Experts of a small language model.
Experts: 576 SwiGLU neurons an expert, 1 pick a token, a softmax router.
Below are experts of layer 11 (counted from 0) of a mixture-of-experts language model. Rows are named router (the router's row for the expert), gate (a neuron's input weights, with its number), up (a neuron's input weights, with its number), down (a neuron's output weights, with its number) and show model dimensions 0-127. Each number is 128 + 32 x the weight over its row's rms, rounded and kept within 0 to 255.
After each expert's rows: a language model's description of what the expert responds to. This comes from a sample of Wikipedia text that the model never trained on.

# expert 11
router [220 105  99 179 177 155  93  63 121  58 114 105 106  63 163 127 178  84 125 144  71 103  92 147 140 156 130 143 121 165  98 125 179 135 137  94 110 151  98 182 111 132 144 163 136 169 135  57 143 141 147  94 106 119 120 161 107 139 144 101 136 102 120 166 123 131 127 137 112 155 162 132 111 125 125 120 105 126  81 124 153 144  84 131 113  87 175 161  78 100 130 161 161 118 119 154 151 121 177 175 164  80 140  93 154 157  95  62 143 148 133 123 131 127 146 184 115 116 111 169 115 171 128 138  76 171  95 124]
gate2 [157  67 170 157 142 110 172 136 139 128 156 112 144 157 109 136 148 126  92 120 128 147 129 150 141 103 133 118 186 166 169  94 134  79 127  90 130  85  60  86 119 108  96 124 125 150 107 101 151  84 122 126 122  76 121 112  97 163 219  95 121 168  99 142 139 126  78 149 108 117 162 124 130 159 186  94 113 153 173 136 133 139 110 112 156  93 104 103 161 138 159 111  71  95 140 149 140 134 157 152 145 131 128 127 124 156  73 137 137  89 106 124 165 116 136 107 124 102  91 139 166 137 106  83 141  85 112 153]
up2 [113 131 105  53  98 153 166 132  69 154 119  78 114 154 111 111 132 102 135 136 155 126 166  96 157 107 107 153  93 168 139 175 137 175 125  91 106  91 118 177 146  84 224  95 144 126 107 129  66 128 119  81 107 177  84 106 160 156 103 130  63 119 121 104  62  85 140  80 159 126 137 141 105 145 131 135 191 129 125 183 110 165 117 166 147 166 132 127 117 134  93 152 136 130 118  42 139 102  54 124 110 107 126 144 130 133 109 128 131  84 143 149 129 113 101  68 126  92  75  87 135 133 137  87 123  87 138 139]
down2 [159 108 182 152 126 157  99 119 161 164  68 178 144 107 120 114 168 128 133  95  73 142 123  84 136 196 141 123 136  90 103 119 139 142  99 141  84  93 129 108 120 119 154 157 189  89 158 101 180 113  55  81 134 106 138 198 162  69 101 103 155 169 125  57 113 162 141 144 159 145  90 114  91 118 140 132 130 127 110  98 103  98 117 130 106 161 114 147 129 132 110 144  80 134 141 206  99 106 116 116 124  95 121 150 159 120 133 170 147  79 163 162 174  94 123 117  90  86  98 148 151 155 139 120  75 195 155 138]
What it handles: Biography verbs and auxiliaries. Auxiliaries and verbs in biographical prose, usually after he or was, such as had, became, has, appointed, received, his.

# expert 1
router [126 171  57 154 195 108  66  87  85 115 117  75  51  81 107 176 177 111 136 121  97 130  81 118 110 104 114 110 177 103  87 158 186  87 138 114 146 130  71 165 119  79 158 221  89 113 153 111 128 190  91  87  82 120 129 139 160 182 146 113 127 150 126 152 121 149 129 119 152 135 133 135  73 105 188 164 124 122  66 180 145 164 140 104  81 130 234 177 123 158  95 110 121 130 109 145  89 116 148 114 135 124 170 117 182 116 145 123 134 129 142  98 111  87 142 163 109 134 101 121  93 167 109 140  92 179 119  95]
gate0 [132 241 138 147 100  95  91 119  98 119 148 104 120 178 147  72 173 110 158 164 103  55 114 162 145 136  93  70 172 141  76 141 142 113  97 118 129 109 157 150  88 129 150 128 111 116 131 107 132 120  90  98  91 125  92 212 159 111  85 126 136 100  73 135  94 104 113  96 156 152 115 172 104 174 122 172  85 112 117 154 112 214 157 125 167 128 123  95 123 132 153 135 130  67 125 151  93 155 144 192 118 125 144 112 139  79 108 149 132 172 124 175  83 100 117 169 109  91 152 179 168 158 152 163 135 150  95 162]
up0 [125  85 135  95 106 141  99 129 143 181  89  83 207 111  68 153 173 134 139 212 154 170 146  91  93 154 167 142 135 135  95 144 123 150 167 136 159  80  77  80  96 122  94 194 154 171 113 139 118 144  73 101 177 125 154  63 112  80 136  72 129 132 175  95  81  89 147 123 103 110 157 101 108  87 166 108 108  93 165 171 141 155  97 117 119  77 101 144  82  91 123 173 100 134 129 144  80 127 143  71 150 122 105 113 154 109 147 163  85 152 176  98 180 151 180 102 114 113 171 145 110 118  90 146 157 153 132 131]
down0 [180 161 113 174 146 156  67 100 126 111  96  78 187 102 118 127  70 105  70  90 135 126 138 139 142 123 116 115  82 132  96 198 112 129  63  92 156 126 110  98 175 173 127 108 125 125 171 144  98  90 109 127 126 157 112 141  91 169  94 197 145  89 140  96 123 159 147 114  93  90 153 170  92 133 103 123 167 183 128 120 210 102 122 130 182 149 150 126 139 162 163 198 101 102 119 189 200 109  79 155 103 123 137 157 154  86 117 109 155 101 166 134 142 109  37 133 116 109 177 132 121 134 101  97 126 210  89  79]
What it handles: Month names and dates. Month names and date pieces in dates, birth years and decades, especially table dates, such as March, September 29, (born 1950).

# expert 2
router [155 116 111 134  92 129 126 107 130  89 141  98  95 107  71 149 154 141 127 131 125  91 116 159 126 108 107 102 113 102  99 136 194 123 141 109 125 149  95 155 136  69 165 185 125 161 108 130 106 112 157 121 140 105 125 138 212 179 140 138 148  86 116 140 105 155 107 144 106 174 136 129  95  96 129 112 103  90  53 132 195 133  94 107  76 146 129 176 154 133 110 138 175 156 103 132 132 163 139 132 126 104 170 110 180 178 133 148 145 155  84  98  94 144 112 116 117  89 137 125 111 145  93 113  95 188  92 148]
gate0 [133 136 133 181  96  83 159 141 168 150  65  93 114  77 175  68 148 134  68 163  94 170 106 130  99 120 177 125  62 112  94 135 110 157 153 241 111 151 168 100 114 142 144  77 177 120 151 104  74 149  84 156 126  53 143  49 161 162 145  51 132 133 189 110 136 154 118 187 140  80 159  80 110 125 162 125 130 137 180 141 131 107  92 106 132 119 124 136 169 120 139 127 120 161 130  77 121  75 129 135 115 207 113 169 115 143 119  69  99 195 162 142 158 186  88 100  97 129 140 128 119 151 110 144 119 152 113 170]
up0 [136  86  91 125 117 195 103 113 113 105 168 176  92 125 143 192  52 154 182 151 143  48 128 154 138 108  85 128 122 151 155 110 185 109  69  59 104 127  88 192 138 113  85 169 107 161 106 142 129 100 199 107 134 198 106 157 136 111 105 153 106  65  79 132  94 131  93 143 126 167 127 150 140 139 120 150 154 129 136 153 176 135 166 123 194 144 142 125 112  94 195 120 106 109  82 133 151  82 124  54  99  79 145  72 131 101 117 130 149 125 107  85 120 111 187 152 146 156 161 138 122 148 160 137  91 104 134  54]
down0 [120 207  48 138  90 109  99 157 174  95 135 127 151 110 131 152 130  96 155 135  88 131  99 113 120 131 136 199 112 136 119 156 163 121 116 124  88 108 143 141 103  81 168 148 122  95 168 120  40 130 204  99 142  95 105 135  91  74 134 135 144 128 172  80 132 135 160 199 107 132 147 119 141 105 122 162 154 106 129 115 162 164 113 133  45 118 137 134 131 196 137 175 109 101 115 181 124  82 120 125  83 126  27 112 152  99 132 112  93 203  73  71 187 145 153  76  99 145  98 130 143  97 195  98 135  91  80 175]
What it handles: Media work nouns. Nouns for creative works and media, often after the, a or his, such as film, album, series, television, song.

# expert 10
router [169 174  64 165 167  92 141 106  48 125 111 109  60  86 117 150 113 147 119 115  95 157 124 113  99 108  73  92 116 152 126 119 124 123 153  69 116 123 137 157 125 131 159 176 177 134  90 103 155 151 110 155 106  79 135 172  82 126 125 122 186  74 181 161 145 166 136 116 107 142 156  98 109  74 156 125 123 121 111 124 122 128 142 124 104 131 165 149 124 109  83 108 169  95 112  79 123 139 189 153 127 103 155 125 178 171 140 106 132 148  87 123 152 171 156 122 141  64 134 129 100 141 108 118   3 199 111 137]
gate2 [187 129 124 145 120 121 119 160 101  83 139 145 130  88  90 139 130 152 132 138  83 126 127 177 150 197 110  97 119 113 146  83 122 147  93 137 149 113 164  82 155 145 198 108 162 151 153 136 175 130 151 121 115 150  92 113 104  95 129 139 172 130 131 108 139 131 161 135  81 136 133 145 178 167 149  68 123 103 110 115 138  91 144 135  98 194 155 143 130 126 118 118 151 167 142 118 131 136 123  74 159 137 132 148 147 155 141 122  67 160 121 155 108 117  86 146 169 114 125 108 204 150 125 100 162 148 173 159]
up2 [119 145 105 145 148 134 111 106 156 186 135 150 161 220 183 110 133 112 160  78 172 115 110  88 120 135 153 131  99 147  92 162  87 145 141 102  91  99  84 146 105 101  97 132  79  80  91 131  98 101 143 149 107  73 145 153 145 137 140 100 118 164 104 111 149 117  68 118 201 126 107 134  94  58 124 176 193 161  84 106  73 155 121 119 156  78 108  91 151 134 123 190  80 108  90 146 132 123 120 142  92 151 110  88 144 122  81 117 148 111 146  77 206 118 184 111  98 128 135 171  94  96 122 172  97 173  97 103]
down2 [159 129 132 158 113  99 137 118 171 115 123 106 103 102 143 160 139 137 136 166 158  89  70  74 140 135 120 110 138  95 143 144  78 116 191 160 140 121 127 116 159 116 159 117 212 196 120 155 113  70 135 101 140  80 136 132 110  60 105 120 147 112 138  76 134 167 103 123 148  94 130 188 150 131 104 124 106 203  90 122 169 123 138 125 120 152 153 135 134 133 120 123 145 117  53 100 186 100  91 115 164 139 143 126 120 169 108  95 157 101 133 103 127 138 119 160  72 100  45 158 119 107  75 118 129 112  98 153]
What it handles: Prepositions. Prepositions and infinitive to after verbs or nouns in narrative biography, such as in, to, of, at, during, until.

# expert 5
router [126 199  74 177 158 104  74 135  93 122 130 162  79 128  34 125 143 155  98 125 134  49 115 110 160 137 131 134 111 141 131 117 135 102 159  64 165 160 145 105 121  72 133 149 138 151 121 106 106 151 141 123 167 155 115 176 140 134 159  87 153 126  88 155 117 146 144 137  83 178 103  30 125 148  86 126 136  94  65 136 135 112 160 128 124  99 151 169 117 107  98 102 165  87 129 153 140 107 145 163 158 124 169 139 127 173 108 104 153 163 101 111 112 160  99 133 106 130  96 131 146 141  78 156  40 168  99 106]
gate2 [181 109  44 217 199  46 106 197 138 142  94 134 117  80 157 129 110 140 102 174 124  63  46 168 122 136  96 125 136  85 111 107  90  89 214 165 107 144 106  92 120  77 156 122 168 140 108 145 118 106 156 148 131 119 143 173 114 173 119  27 133 239 143 162 125 112 125 104 140 146  98 131  77 142 141 117 142 152 111 181 129 155 179 128 150 102 110 163 122 158 105 142 120 144 100 119 143 147 130 147 192 108 115 118 133  50 135 125 137 107  96 119 112 128  97 145  95 121  78 145 205 157  86  91  54  88  84 122]
up2 [197  83  24 197 159  80 110 142 149 163 155 166  77 146 147 159 133 132 120 122 115  47  84 134  96 130 130 129 169 126  80 108 115  83 181 164 127 188 107  95 101  94 161 132 171 135 103 127 139 142 117 204 163 123 163 147 106 190 117  77 119 179 161 131 132 131 115 162 129 165  92 106 113 142 168 126 166 150  99 160 114 149 163 105 131 105  90 183 136 174 151 154 130 144 100 115 166 115 135 149 202  86  68  62 127  58 141  99 154 125 121 123 130 109 123 130 124 134  90 131 140 155 108  91  95 129  81 129]
down2 [167 101  52 142  62 127 125 107 145 143  78 129 132 153 184 143 144 174 132 133  66 122 159 142 154  87 140 138 110 117 140 109 153  79  58 109  93 131 183 156 169 107 151  65 191 123 143  28 133  94 179 132 117 133 162 170 112  98 112 156 144 118  88 134  93 115  88 130 139 152 125 130  63 109  99 120  89 164 145 108 169  99 144 128  56 116 142 154 178 127 103 140 140  98 145 141 157 104 124 132  95  91 173 127 106 101 140 120  81 138 110 125 158 142 115 121 139 130 106  58 107  90 107 175  97 152 104 169]
What it handles: Articles opening titles. Articles and first words opening titles, song names and list items, such as a, the, An, The, often after quotes or line breaks.

# expert 13
router [151 148  66 185  99  41  79  55 122  87  83  97  77 120  65 134 146 160 127 137 109 133 115 149 121 122 140 143 152  90 149 101 186  99 160 108 185 119 144 103  65  61 136 180 172 129 119 144  98 107  87  88 110 139 143 142 157 178 137 110 150 109 158 156 161 125 136 165  95 108 127 102 110  62 155 137 105 111  98 131 143 120 100 114  99  98 122 111  96 115 107 184 109 175 117 120 146 133 128 144  90 119 136 103 225 100 153 119 115 202  99 115 116 155 114 143 123  80 149 148 106 147 128 141 112 163  89 131]
gate2 [164 119  90 133 173  63 134 154  90 160 134 141 139 152 124  62 136 197 134 124 127 131 132 158 124 138 154 113 119  84  97 103 109  52 118  90 182 153  87 161 120  94 100 131 183 119 145 175 127 111 125 183 131 113 123  77 148 168 124 171  95 154 137 143  80 130 149 130 118 121 127 124 115 147 124 130  85 100 153 140 169  98 156 126 128 113 108 129 152 179 111 166 116 113 126 125 103 145 209 149 152  92 129 129 121  78 106 115 168 112 155 140 109 211 130 159  97 117 144 204 133 100 124 105 204 147  82 216]
up2 [117 183 147 146  85 116  97 148 143 176 155 126 133 155 101 146 104 136 114 130 162 107 114 143 120 132  76 191 148 119 109 109 126 206  99 186 128 101 146  82  84 180 139  94  92 134 112  76  76 156 168  92 120 152  81 161 114 138 169  93 136 133 135 175 166 122 115 122 138 143 142 119  97 113 123 130 157  98 111 134 103 165 127 118 137 130 176 107 137 119 166 146 142 112 162  57 133 114 118 125 157 158 108  64 114 180 162 149  94 151 182 162 153  91 129 168 187 121 145 110 128 150  81 193  71 145 137  60]
down2 [133 156 130  92 136 132 163  80 102 114 131 148 159  71 116 108 139 144  68 140 153 114 152  97  94 177 126  99  84 153 171 140 146 139 157 104 127 115 126 119 123 141 157  93 159 108 130 101 128 109  78  75 186  90 102 156  93 121 204 115 136 113 122 175 133 135  98 153  75 152 164 102 167 118 115  96 119  92 123 156 107 159  97 119 104 111  91 158 129 109 153  81 113 151 125 103 154 147  81  80 104 150 102 118 107 165 110  94  91 163 184 104 114 133 153  66 130  69 135 129 117 130 171 162 172 116  53 131]
What it handles: Numbers in table cells. Numbers, abbreviations and symbols inside table cells, such as 0, MF, FW, MPC, %, Votes, party codes and race codes.

# expert 6
router [137 142  96 125 164 110  89 123 137  94 103 112  29 149 121 136 137 135 115 113 122 131  96 111 133  78 153 117 145 168 123 124 147 106 167  68  90 142 136  94  88 103 138 148 161 171  98 135 113  83 125 144 110 121  89 155 180  81 143  83 149  92 131 163 118  81 118 145 104 175 101 130  90 155  85 148  58  88 115 171 168 129 137 116  32 176 128 198 153 148  83 144 152 115 136  91 124 171 170 187 131  87 190  82 157 128 152 108 188 162 106  98  87 117 105 130 116 151 102 169 107 158 128 139 104 160 115 144]
gate2 [120 141 159 129 121 108 149 135 124 134 156 157  63 125  26 167 195 143  94 106 200 131 129  79  33 108 151 142  95 119  69 120 135 116 164 148 149 139 116 112  91 139 110 117  72 134 165 104 124 127 162 150 130 157 107 132 135 115 174 130 146 135 131 126 116 164  95  78 159 172  99 104 151 114 103 113  90 123 135 128 207 156 131 143 121  99 138 137 128 105  98 136 163 103 141 118 145 134 198 127 154 103  74 137 127 121  83 128  96 136  66 121 103 128 129  58  96 111  74 133 128 109 127 138 144 173 109  89]
up2 [181 135 102 148  61 154 166 131  80 185 131 105 123 110 143 138 125 138 161 192 138 109 161 140 142 169 102 135 140  66 148 123 113 107  90 176 173 154 106 124  57 115 109  61 143  94 132 158  97 125 118 156 137 134 156 164 126 115  89 124 113 131 152 126 125 146 146 115 145 109 112 121 125 103 144 163 132 130 229 112 114 139 146 123  80 117 147 123 172  41 146 121 119  70 165 140 159  64 108 160  99 123 136 164 136 139 132 142 128 124 194 174 138 125 103 115 139 130 156  60 124  87  55 142 112 136 144 110]
down2 [102 137 198 158  96 168 145 137 156 131 149 185 101  99  95 145 116 101 139 225 153 119 110 127 172 145 124 142 118 135  61 212 140 125 133 119  78  73 177 113 143 182 149 115 164 125 144 157  96 114 134 133 160 104 129 127 108 143 141 150 110 133 115 129 146  68 103 203 151 105 164 136 128 127 106 121 164 180 144 229 149 135 123 105 122 149 140 136  80 157 110  77 162 149 139 139  96 156 112 130 149 192 175 125 159 119  68 155 177 163  88 186 205  93 100 102 135  81 154  75  80 148 127 109 145 104 138 153]
What it handles: Hyphens and prefixes. Hyphens joining compound names and prefixes starting words, such as Lewis-McChord, co-editors, re, non, un, plus list dashes.

# expert 15
router [153 174  70 121 143  92 141  87 123  63 116 128 101 112  90 131 191 102 112 137 111 117  73 191 135 149 124 101 156 160  80 134 180  66 165 127 164 115  99 157 140  66 151 185 137 168 133 115 108  84 189 118 125 122 149 173 142 208 159 141 160 135 150 175 134 142 160 121 115 193 119 116 135 105 115 100 104 131  92 119 148 196 122 185 120 124 168 160  70 122 138 157 156 120 128  94 126 137 165 187  83  99 141  98 155 179 169 110 143 153  70  70 163 140 119 160 131  96 103 149 115 139 116 133  14 139  93 146]
gate2 [164 136 113 146 155 142 121 176 107  84 134 139 160 130 104 108  59  84 131 125 107  68  91 138 153  82 119  76  98 114 119 124 106 155 129 121 139 153  68 116 144 123 159 136  88 127 138  74 147 123 119  82 147 114  79 146 156 217 132 126  95 122 112 194 123  99 117 197 156 131 133 127 137 114 166 107 139 140 125  83 130 134 140 154 124 108 108 116  77 171 136 112 117 157  85 113 120 100 191 150 148  76 151 130 156  92 131  95 153 142 152 169 164 166 107 145 155 120 143 169 158 103 188  69 130 106 105 182]
up2 [136 161 115 190 180 166 194 106 142 167 140  54 100  97 151 110 142 152 178  73 121 102 146 136 118 152  99 140 121 107  75 131  94 178 146  86 137 172 169 117 136 137 149 181 120 135 120 202  70 135  64  56 164 161 148 125 143 120 118  80 138 124 153 117 114 154 119 105 118  99 129 101  88 140 190 162 159 159 147 157 143 153 175 111 221 210 122 115 155 143 168  97 138  68 141  83  91 184 106 141  96 164 126 112  97 145 103 195 100  96 153  85 123  97 105 148  84 130 132 114 164 144 146 131 177 126 121 150]
down2 [113 115 131 122 154  48 159 115  82 153 170 125  70 132 126 170 129 197 158 109 110 131  44 133 139 144 150  85 162 144 146 120 154 141 111 100 110 149 128 133 126 127  93  93 135 114 101 162 142 107 110 162 125 115 174 145  85 150 144 148 136 146 140  95 159  95 164 110 130  85 139 173 159 103 134 113  70 145 118 110  73 204 125 104 105 103 144 145 111 100 108 136 108 106 141 112 125 121 113 121 113  98  91  55  65 165 127  73 107 179 146 181 122 161 146 157 160 108 176 104 153 120 119 107 142 148 113 115]
What it handles: Conjunctions and list commas. Commas, and, or, and words joining listed items or clauses, such as including, mostly, largest, common in census and descriptive text.

# expert 7
router [131 134  88  97 142 148 126  78 119  96 109 120  45 101 108 123 179 118 131 106  87 126  93 202 139 132 146  88 144 140  62  94 151  91 192 145  72 133 146 162 117 102 154 122 152 165 137 104 103 131 157 134 153 130 119 151 108  84 166  85 188 181 149 167  88 159 110 173 139 133 109 123  99  92 103  98  53 167  85 101 187 191 120 129 100 121 134 157  94 100 135 147  95 110 157 105 165 139 119 168 127 107 142 113 213 123 140  82  85 152 155  65 131 121 148 137 146 136 140 136 114 156 110 125  92 147  95 126]
gate2 [174  32  89 108 109  82 113 155 100 154 121 106 127 156  70 142 145 119 108 140  83 126 134 142 133 155 130 151 124 138  81 124  90 104 160 148 164  99  93 125 149 174  95 163 137 105 159 152  73  99 187 101 104 101  99 156 168 138 125  80 195 153 126 149 134 164 163 174 155 131 111 139 111  99 125  82  76 149  79 167 130 137 143 130 183 113 134  97  98 100 112 114 112 104 146 125 152 120 109 100 149 125 129  87 146 150 149 138 113 135 107 127 111 102 148 104 121 116 143 148 124 150  90 178 105 107 146 148]
up2 [145 140 185 157 129 100 110  61  62 115 126 112 162 129  98 123  75 151  96 117 132 156 160 146 112 109  92  34 182 133 130 188  72 120 164 132 147  99 100  94 174  84 150 120 128 116 121 114 178 115  78 155 131 108 163 117 108  96 107 112 162 141 160 165  88  97  56 155  96 188 183 111  96 108 110 188 170 130 210 107  99 169  99 150 106 112 153 150 172 123  92 132 118  81 122 170 138 190 163 122 142 144 123 136  74 119 159 149 116 120 140  72 136 140 113 125 148 106 135  61 100 145 121  96 174 135 116 179]
down2 [143  92 113 137 120 125 122 126 127  80 106 116 173 146 151 127 117 111  82 111  96 112  57 138 141 143 160  88 178 140 134 107 100  78 132 145 108 172 171  73 111 143 150 144 136 143 171 118 168 144  70 117  75 119 148 123 146 102 135 104 136 112  95 106 110 109 154  62 102  92 158 183 187  93 121 114 148 111 107  94 158 111 150 144 176 101 163 158 115  95 177 168 113 154 155 177  66 108 142  82  63 124 142 125 135 190 146 136 160 193 146 132 126  68 107 133 157 149 124 192 136 158 140 153 132 185  92 149]
What it handles: Table column separators. Pipe separators and markdown table rules in sports results and statistics tables, plus sport terms such as Olympic, Championships, Stage.

# expert 4
router [211 132  65 153 167  94  67  68 127 109 101 105 163  77 150 127 113 104  77 122 136 112 118 147 114 134 171 106 169 113 118 114 135 137 163  85 131 120 118 127 148  89 141 153 175 143 112 126 123 187 125 116 101 122 151 181 183 130 173 115 182  94 134 143 108 149  91 163 129 189 112 129 114  93 142 125  60 134  98 144 110 158 104 123  83 103 182 200  67 136  87 202 129 132 105  98 147 149 128 163 118  88 198 108 177 172 170 140 138 149  92 141 115 171 156 157 121 105  94 152 159 179  76 117  82 167 124 165]
gate0 [140 130 150 140  93 104 110 215 112 118 100 128 144 124 110 149 120 155 147  74 116 126 135 119 112 116 123 136 103 149 178  88 154  58 101 131 131 137 113  91 117 117 177 129 143 149 157 121 162 125 120 182 135 113 143 120 183  96  92 133 163 143  96 150 124 145 144 127 101 177 105 126 117 140 169 128 127 145 181 126 157 107 129 169 107  92 160 124  93 113 102 107 103  96 116 122 167  82 140 130 134 116 181 127  65 173 136 120 107 111 127  88 125  75 126 146 142 202 123  91 126 123 214  99 141 158 102 198]
up0 [113 106 149  92 167 111 123  55 170 128 159 145 126 134 145  97  87 107 127 183 112 160 128 117 139  98  99 102 167 114 114 173 131 108 113 146  96 146 122 138 148 124 139 162 139 160 113 130  58 110 101 113  68  83  89 134  93 158 138 114 109 183 125 117 191 138 148 178 168  87 117 132 162 129 138 137 125 175 107 119  81 194 140 135 172 140 124 140 126 157 207 116 140 124 205 151  88 133 175 147  71 135 150 125 213 108  86 149 123 117 125 107 134 167 116 131 126  78 144 209 172  92  53 118 129 128 115 117]
down0 [ 99 108  94  98 130 125 128  56 100 152  98 123 103 169 162  73 133 133 133 137 135 190 100 127 103 184 116 156 109  91 109 124 101 130 114 146 144 141 156 134 108  66 109 125 128 103 132 143 122 124 136 130  38 173 193 147  96 131 174  84 164 154 219 109 162 148 105 125  96 109 205 148  96 142 184 108  98 127 122 180 135 103 147 142  94 141 118  82  97 129  93  91 176 118 101 176  89 151 191  78 116 141 139 119 107 111 156 193  85 148 137 129  79 118  56 157 178 110 159 179 133 119 160  98 127 134 142 115]
What it handles: Personal first names. Given names and name pieces, often in sports tables or birth lists, such as David, Michael, Yuki, Alex.

# expert 12
router [212 154  90 136 128 123 123  81  95  52  90 136 105  95  88 152 195 147 133 139 110  85 136 164 141  82 113  92 127 128 106 134 177 140 218  62 150 121 144 167 155  91 179 190 160 151 126 141 111 142 151 147 138  94 143 152 182 169 159  88 144 135 134 123  93 140  97 113  98 208  88 130 105 113 122 133 111 107  94 126 158 153 147 134  65  98 148 160 104 104 100 182 157 133 128 105  96 156  90 132  79  97 130  66 145 134 180 149 133 157 143 109 131 106 148 125 126  89  90 144 136 138 119 139 132 147 114 121]
gate0 [129 162  57 112 135 115 110 113 130 102 140 175 103 133 122 159 193 132 206 167  89  96 146 167 117 154 167 107 119 101 173 108 129 138 144 132 132 136 175 142 129 152 129  97 123 145 132 166 105  78 154 169 111 147 169 197 118 145 135 141  84 114 131 157 117 209 222 129 173 144 103  70 148  89 154 110 140  90 115 174 181 124 129 111 173 103 104 164 151 148 171 135 113 165 179 158 174 131 147 160 133 134  97 117 139 110 135 153  91 114 111  75 166 112 111 108 111 120 136 126 132 122 108 114  75  41 111 112]
up0 [151 188 156 160  66  94 133 125 167 103 188  74 178 135 125 123 110 151 151  54 133 126  94 108 118 184 142 129  97 142  90 170 117  66  64 111 142 122 106 156  85  85 147 186 134 192 142 126  92 145 138 117  89 124 138 144 104 175 138  82 142 141 141 120 125 143 126 124 102  85  82  87 146 170  61 127 182 156 104  86 134 102 116 118 194 132 110 128 118 179 177 147 116  84 171 162  95 147 106 136 120 110 163 105 104 116 115 214 105 160 132 159 152 144 123  76 149 223 107 105 100 156  94 132 146 112 121 117]
down0 [103 101 150 157 112  82 171 198 128 126  97 164  75  84  98 140 142 125 160 166 147 127 100 136 133 115 135 134 107 121  85  88 175 155 110 107 121 164  53 145 170 133 102 152 160 113 179 109  38 136 143 156 152 150  90 185  84 101 158 118 120 111  43 144  84 104 165 149  96 114 153  97 114 117 144 154 131 164 109 150 151 160  60 207 138 121 137 167 160  89 152  97 195 134 131 115 116  99  83 106 133 131 146 139 105 129 110 155  63 160 157  90  97  37 123 145 162  81  87 101 130 144 120 132 124  82  65 130]
What it handles: Technical word endings. Word endings and terms in medical, chemical and math text, such as acetylcho-line, interleu-kin, cancer, acid, mathbb.

# expert 3
router [203  91  85 118 117 119  91  61  53  60 135 100  77  78  99 144 183 120 113 161  87 108 138 150  75  94  80  45 143 154 119 144 184  86 119 131 139 104  93 109 126 126 119 135 129 117 140  77 124  92  99  80 107 119 108 154 191 148 126 126 152 106 136 116 114 144 151 156 119 168 141 150 109  83 145 129 118  97 118 115 148 159 151 122 122 122 191 155 130 139  88 217 149 163 138 155 151 168 147 129 110  83 145  95 187 111 126 169 129 150  77  86 138 131 131 170 134  98 134 119 121 174 135 147  87 138 119 144]
gate0 [127 106  87 129  96 145 141 136  74  82 173 141 109 115 132  72 102 110 148 143 140 167  96  47  96 156 121  94 113 127 141  92  84 116 175 116 151  64 163 165 113 132 100 200 131  98 158 134  95  91 116 197 143 148 103 119 127  55 147  89 146  60 155  78 221 159  96 126 133 145 144  53 117  99 111 118 133 110 139 141 108 166 140 140 122 126 179 112 108  89 108 178 147 106 147 117 166 115 125  94 133 146 167 107 172 170 151 136 107 128 159 117 138  93 142 127  98 137 178  56 166 152 147 111 143 113 108 144]
up0 [125 103 179 160 148  99  98  67 131 120 178 153 144 138 139 135 182 112 147 213  82 135 155 166 127 122  76 115 183 106 149 136 126 149  88 170 150 127 163 132 118 155 152 158 135  95 128 171 117 139 200 111 147 124  81 111 160  90 138 113  75 137 140 112 142 109  93  90 185 103 149  83 150 122 109 113 158 139 160 105 169  90 133  90 116 123 112 172 106 187 209 142 104  79 148 123 137 123 145 194  81 124  94 129 135 131 166 160 136 160  97 129 141 210  86 103  86 122  99 187 154 111  90 124 110 120 132 174]
down0 [ 78  71 184 149 119 115 155 135 133 123 175  70  78  91 141  46 104  73 125  82 136 146 102  78 133  91 121 146 116  97 128 132 175 124 154 112  99 129 110 122 121  99 159 130 135 177 133 110 176 166 110 129 130 135  60 154 131 123 238 132 124 103 148 133  78 106 131 122 175 124 158 154 135 120 154 127 154 127 121 109 107 177 171 126 162 107 119 110  99  62 197 136 143 111 113  90 154 128  90 153 126 107 123  88 103 152  84 110 141 163 113  99 152 112 154  72 116  67  77 158 115 120 164  69 155 138 146 106]
What it handles: Place and institution names. Words in proper names of places and institutions after the or of, such as University, South, United, River, Grand Forks, House.

# expert 14
router [138 147 115 165 120 136 118  29 143 140 120  90 113 118  74 155 143 162 138 115  87 114 115 103 137 117  72  84  90 195  52  86 151 108 143 112 169 112  84 169 139 138 156 129 138 175 170  74 154 153 120 134 118  97 126 136 157 177 119 124 142 153 126 105 149 106 159 145 166 130 105 118 145  88  94  84  90 152  96 185 146 165  67 168  74  93 178 144 129 178 104 125 110  99 112 147 138 113 122 102  71  74 162 132 112 137 127 156 104 170 126 129 106 104  78 192  97  98 130 142 118 135 132 144 102 132 142 179]
gate0 [ 92 151 152 122 146  85 160 119 120 127 102 142 135 122 167 143 177 152  94 203  86 162 174 216 154  93 158 155 119 130 147  99 130 137 143 188  83 197 125 107 154  82 106 123 130  85 104  66 139 147 102 108 131 166 141 131 147 136 138  84 166 163 119 125 110 118 116 119 124 130 105 173 123 112  86  81 137 112 141  97  69 127  69 178 146 129 123 138 145 125 199 118 134 104 133 134 117  96 133 171 155 135  67  80  97 117 157 163 137 135 106 125 127 130 153 185 141 145  95  92 129 114 105  71 151 114 154 155]
up0 [149 114 132 152 141 153 124 102  95 158 221 120 140 128 126 144 141 117  63 164 123 133 144 152 122  82 123 114 186 133  94 169 128 123 102 135 128 114 116 146  99 117  92 139 169  46 147 143 134 125  51 123  98  91 112 115 144 135 140 160  89 105 119 117 148 148 183 144 127 106  91 181 103  78 105 169 144 154 144 115 146 112 120 189 195 114  62  99 155  90 119 105 138 143  88 123  86  55 109 111 116 142 103 127 111 147 131 143 149 146 150 182 147 128 132 161 119  91 133  92 128  88 126 190 102 132 175 134]
down0 [ 75 172 105 118 100 143 175  87 112  94  94  99 106 112 125 131 114 147 146 144 140 135 142 138 113 147 159  76 132 171 138 117 156 108 179 149 124 101  60 119 101 117 154 134 101 115 124  69 111 126 148 119 139 185  80 144 134 149 143 137  59 142 164 173 155 153 126 131 116 134 111 112 106 118 126  58 160  85  52 136 121 115 109 112 167 187 138  77 131  83  96  67 156 131 120 145 172 109 122  86 199 193 159 109 127 133 101 113 101 146 150 153 105 159 170 161 112 155 141 141 178 115  59 116  95 108 151 149]
What it handles: Foreign name fragments. Single letters and consonant clusters inside Germanic, Slavic and Nordic names, such as Z in Van Zant, ó in Ingólfsson, Sch.